config.yaml
lr_router: 0.00158
vocab_size: 10051
norm_eps: 1e-06
Below are experts of layer 11 (counted from 0) of a mixture-of-experts language model. Rows are named router (the router's row for the expert), up (a neuron's input weights, with its number) and show model dimensions 0-79. Each number is 500 + 40 x the weight over its row's rms, rounded and kept within 0 to 999. Numbers have three digits each.
After each expert's rows: a language model's description of what the expert responds to. This comes from a sample of Wikipedia text that the model never trained on.

# expert 3
router:466460455527514479550492557557420485543471507503490535543458444491470555552557525491521515457494585504505476428516564474470510526488478477457521483462413502563495478488546437525526448495459443547453510512446515515505478558500539511538546448
up0:508487551490547527479495566492505547500487527490487490437586388502561549469496522501499529540382398516515501479515513485475487474535454455515499465492516506541449505544518488519530595524505494598556501535476574444507463488484464482495500497
Description: Headings and line starts

# expert 0
router:500545441521506486462512493462543552567589519516488547442491450463389519461472483459472529479447448481560514544470490484429471580458494539461473541537522504455568545468540482555523542529547530496526488559468460465454495441482475441490561488
up12:551418487446595488432493515462583497484449447443506581554505459618499438524463430513494463516524507500492516476481405499553500518489439587493503523574466550469488453487549468468562490561530499534424487491570440506445463510487476469502529450
Description: Mixed subword fragments, tables

# expert 27
router:491469459516526545552486439510508552493495474472506451498511435453516428594516498548483537474528490484527432540442484527518522428549545465587467435450563564499526530451493508491499424460491555473560508524565571504477471541480488556588487556
up2:525475519452566494465465475521476546465455525490585500503492503442518419498514503458474407515494522452534565455578484555562475496488521556465438526461523506476496494532475509526538493466561506521505484512499525483554614505507500512503469485
Description: Capitalized name and title starts

# expert 31
router:543417543473478521502486510503548458537525552424540454548503498555457582483527532542435466547474478538467533459434430492492487525479545489466516574467546447534485537472560451506578385487491484502447508441463581469448500474427530477511479457
up12:491633494474460569487464475537521507490488504536459491475489498526505544511448530441487473523502501479518424509501480422515496501478475545520429501433494447463450461494524464516464490463530492504530430512483487536548601571519562499530551496
Description: Table cell separators

# expert 4
router:481576472546523477507455429493513468491438547544544472499522478456573546473520529488444458490442452483440479499553495513496561431580536492472473529489584460503502455566531591487506456520528505468496504531455469577552483422529466490456523551
up0:481503522510510428512538546534513518516565447486458494519490455506509500532425493519494504507462550548469497448543500489497577501513524456495439461504503531462499408525493476559472500584479461506471413513494558466493473534450498483500525521
Description: Year numbers

# expert 5
router:418485459512534475482520554462490562571585485489483514482482448474410497480480443437509548480451470457512495553518514481466484571464444475480457549584509543449586506474542523520515540549514545503522452531516463592513499482455427486467556520
up2:473464555517531498512538503519605534511508475508522550508506556428457553529520446499489604475450455502493466509424579463511492512554472455413507472447574494465554505522489483397509483503507493493539505452581455557486510502446537485494499502
Description: Surname opening pieces

# expert 10
router:491518504468483508552455531517529553467491536514530576471529423480520567514499449537515512482512458540503518539516486531474451519486477499442527491487409546466470517609485501537514510545466487500495557477516446515496506529529609488609476552
up2:480476500490427485528522539462460576510468538534494529500486507505505514554493477517551545549450457506502499554487509503496470527497481560608505437528490504510460475470515491492526458489403517523420520499507483597560490548446495539499497457
Description: Abbreviation pieces

# expert 20
router:524483508439474487477453448519461526493466417564473452478497494518492523458517530572465518476494554474546449518463482451492500489512518493525424420487509534498488558427530416572523495473465487482509503516515497503447487526500510473473503508
up2:469498499501447559444497516553474506471540521488596503556529523459465478470383495517528538506509484500499469498444514499470564433498523529522427426485493428494494456500465475588503496495483448449465550534443550514561483527468563490522478442
Description: Concrete word pieces

# expert 19
router:444529538504463562468524559482503538483452470461498515533426526565516512574466521527500467482497502438424445499485505535461499600512449541495493451551439475486509514510436437527515525484473463572494493470545473464446472526480529581567556494
up2:509480467486499509453494517555461492500441556552478521480557475488458488494518504375598506502533472517477491495543491459423482516484525512511504512525453545529511481493537521476544541530448500426487530457522484542515501530551615533517486580
Description: Word-initial consonant clusters

# expert 11
router:501500559529432510508523533504533505455558422512457553575562592504534500489506559439504474513419524559478587465552518521469514447511535471443501484460467450519509508512565449423450515454481555527460483429464506489555460453524464508452538520
up0:499501479484499444480490580529481467530462501494529528542527463501470467500468505469510534461480510487541496473487497596480500474523489485567476549546529544457547511502507558420500535521403467458561499497411460453439482506500490489479496572
Description: Articles after prepositions

# expert 24
router:461467559521520449478554557525489464507575463459538561501535521512485443482473472489520493447550513464402445442486451475459573484474500488526544580459539484532535486531540523513518562488449494551563507504487502451527457521475520458562567445
up0:468493455498487501501521484530497469555521470534497509433471520490514513504508551461531488443490478510384563570532482464423534513512436446512526513485519499491440427499565506487537454480517542520589468508400443503525518462532505549506440480
Description: Clause-joining punctuation

# expert 26
router:516549502477490462461528497482490458516565495487499487516480432467470592491468569475524501513446503555452539503476434491557446500442535571481465511498550473460509466442452552523500489470488488562426480556447508449586480479506442457480470441
up12:502546539453504542519492490468468440514499516534498484565495434580471526453554548504566475519495500443594542501499492540567498386440586466512473481476502517505466476525459482500509558470510486556428488496455476477498489402509503536560522511
Description: Table and list delimiters

# expert 1
router:515542485522489474478424468555529549532474555507501584491508499493524558468498500491486462506454465458460545552484484479420491466486490465516557464478513524461488465478470474522454516541518547435518511533449462503448472594477491423496474492
up12:546548540572454594505564512499516573491463498511503594588546442518462485452481523504507501531509535510505501404495473470460502487555404512479517443559398463481508473483509496482515484495503514604497499494484505479402543451524530423551548439
Description: Capital letter pieces

# expert 6
router:503446430541463482425517532452479551502509487495512533466515482486551439517479483533530534428564555454526493533569506592534457473471496551519511491473544527554478454494494560487487555519515535538525484455508550434482493532431447476437514556
up26:500534472500469566489433490479481504474535589504424544520526456493435549514509504461509465498495486508510499595515525455406411537520535441494480469508511549475499509519518538542537579589505522465469470468425509476480550461554470548528561454
Description: Family, possessives, surnames

# expert 25
router:560511524573487527499466502433409497467552506503485508421596536505542479494410527484497487448448503503619518527474530531529529438503462517532499541519475527503469434561484503504525503481487464605502495454520600502517486465438509545502441542
up26:522508501466499463524481437604561505510500559592570554498453499463469469514529526534500497498514497510495432442476580513537491531437431554471501511524481457545422446499620477477485532452549535500510465496483452472509491483505494429459497490
Description: Institution name words

# expert 30
router:477535534532518490519489471486470393514465521559497452503535469533521528471519481509484524492460481506537512496499478420478457577432474431543516541485475466477460522473425564490439485476518474538478493503458572562480475499484563494544526513
up2:488580492527482500483549478534396441512529481496590518475383524536495496462492497483473511536467535434481533424523516621503550521466462488504496538505493504485422516405486478499468411455425488491506538505487587470508429570558463496415459549
Description: Numbers and measurement units

# expert 16
router:500449463538529517525500484514548490486512524409487566530538529504447408484519444444483550496521503495518556520482459456457548495523463474451512514485469463491429491579483516571489460477564465433475523525488427513583477455494455474450427519
up0:466509469471425554549507524500526478480488535599465500544547538491521482523588500489481480510487538446501499501511493536381492499493550531520540441492414482511552477481498506546424474439495516495531521511494500465510499469563533486546506486
Description: Month names in dates

# expert 14
router:508517533521565465408541466448556555482551571502512524448538484434404426538545512519497541489480443460530500534441503550445482502489464515447512526484525524493526523455539487572563526526547462495519477548503469518440582456500471484509532492
up2:499487534442435503481494483495500494450523501477513474341498554499554565469535536478447486448501606489413528512479466482494538533491528505518453467467508494441495496481450503566516500490484519467460512439534497471491512504588470562463501492
Description: Discourse nouns and pronouns

# expert 22
router:499540520463564554509534503611550520460472547459533430472418515487532514503539513547557502491506512530437426488474552463558533549582583490490594516466551450559532543541503483425491471462541482475534501541538447464554532497476471475449499508
up12:492505482491531508512562545552437532502506516496509531575489487458500494557483489551404492509537541499495549436435490604444509431525479505551513538458500555517529477470572487478488551493434519520503500502467506516530494465476551496507395528
Description: Auxiliaries, pronouns, adverb endings

# expert 7
router:511549424494537452456488476442550549475550569470494544464497503472443485463494471478467554467460439426560525486494473496456491565459519539463445527501517500458546537452544464554545528556519485445531501548505432521448526459497458472482545470
up0:504477478552466479462517490518485488424490540490467473470520387555527490489522456552479451490490537538464534509501557586475491500529510449492512488495586524594475505461576543546443495450522507494446525515489473479492587484444545466485528519
Description: Mid-word pieces, infobox labels

# expert 15
router:557496521463532512513477506529528507545423471479541431492580510487479453498492497564524462497547495603416488484488578456540487425509492503476495451453505506450530547580514524450497513463486520516540474395445451538476490460509486536463511483
up12:518494455504438423476524469397500485508501485461509599469489506495476439532502509528533439387519465496489550464431525491437476403507487500524555517497465495523471508543499518486533494505480397435515509460557529513540476437588550503413428522
Description: Verbs and participles

# expert 8
router:524555541555562454461514448496457488471420457508492504522502457521527486472512538437508516542579448477492493442444591492544496417499497489492459571466497554469489531470524569475587556512508525417543466454462470484487518519510500512418474462
up12:473537508505474525546547476489479511492537506481529619497448477499568427500525462554577502581526581467581457477447500493531509419505469501498499452518487484426496474550483503476502549500497453432502500487529497496499490552463547540551538517
Description: Role and status verbs

# expert 17
router:485412439459472439566549567500478499475538530538529500580459497506486537490516500457520470547563571556533543534552433533495492475481504519492471450559537488544425519475451507470477504490532499418535510440490530458589509562517468449473441551
up0:472504513500543444447501548494506492410508467476503497483437500489555495490505454488563504519530488471550518517551475470505496563553472523527526483501493461484499537524471551473553519522518530414542491435539505511452511538489500510431428486
Description: Personal given names

# expert 18
router:498520468552482470432492446499546505513539445522490582503490457473460511538469378508493491485478483499524511513502472491485472572477495530448511536530464441458522547501524451513597513453522552466505498568537544550449552523449458491512548451
up12:456469549521541435496528486520546491588456520462458450498446529513545417547478481535601537485489507524504490465511480540472502536509507501532516521517456500415500526502537482528526519443463556439504474476500518535465568495481515500444453510
Description: Prefixes and table numbers

# expert 12
router:471517454479546482541487429503485495449486537553478477456464458454514461525494468500444469578536491533528540546506582473441456544527453525500532516542571530522479561429474500492498514551553524560494578517528490467443510490556552449529468457
up0:488462464500492385476484514522443427442471493489484492419498468500527521454514527525498500451473533502459478515529545461493549541499476426509483482502534477431493494469502457478485581456457478562462469411485495509493590451397496511492486469
Description: Non-Latin script, table cells

# expert 9
router:582527490477499491399451501420558445487558506518464506469500541550455531480567490513500503506424463490485507506500401458505520461483503507553462474561469528525551490521489465518444565530502473449464542541473521452510534524559499499435459461
up14:470438498435546457372499572457507454448522400457528452480503446462499537508515528519501506502494520467497511522542488562500411440553486486497487546562450492512504493467484483484518557426501442457521612432530494529527500523485502444487511491
Description: Place-name beginnings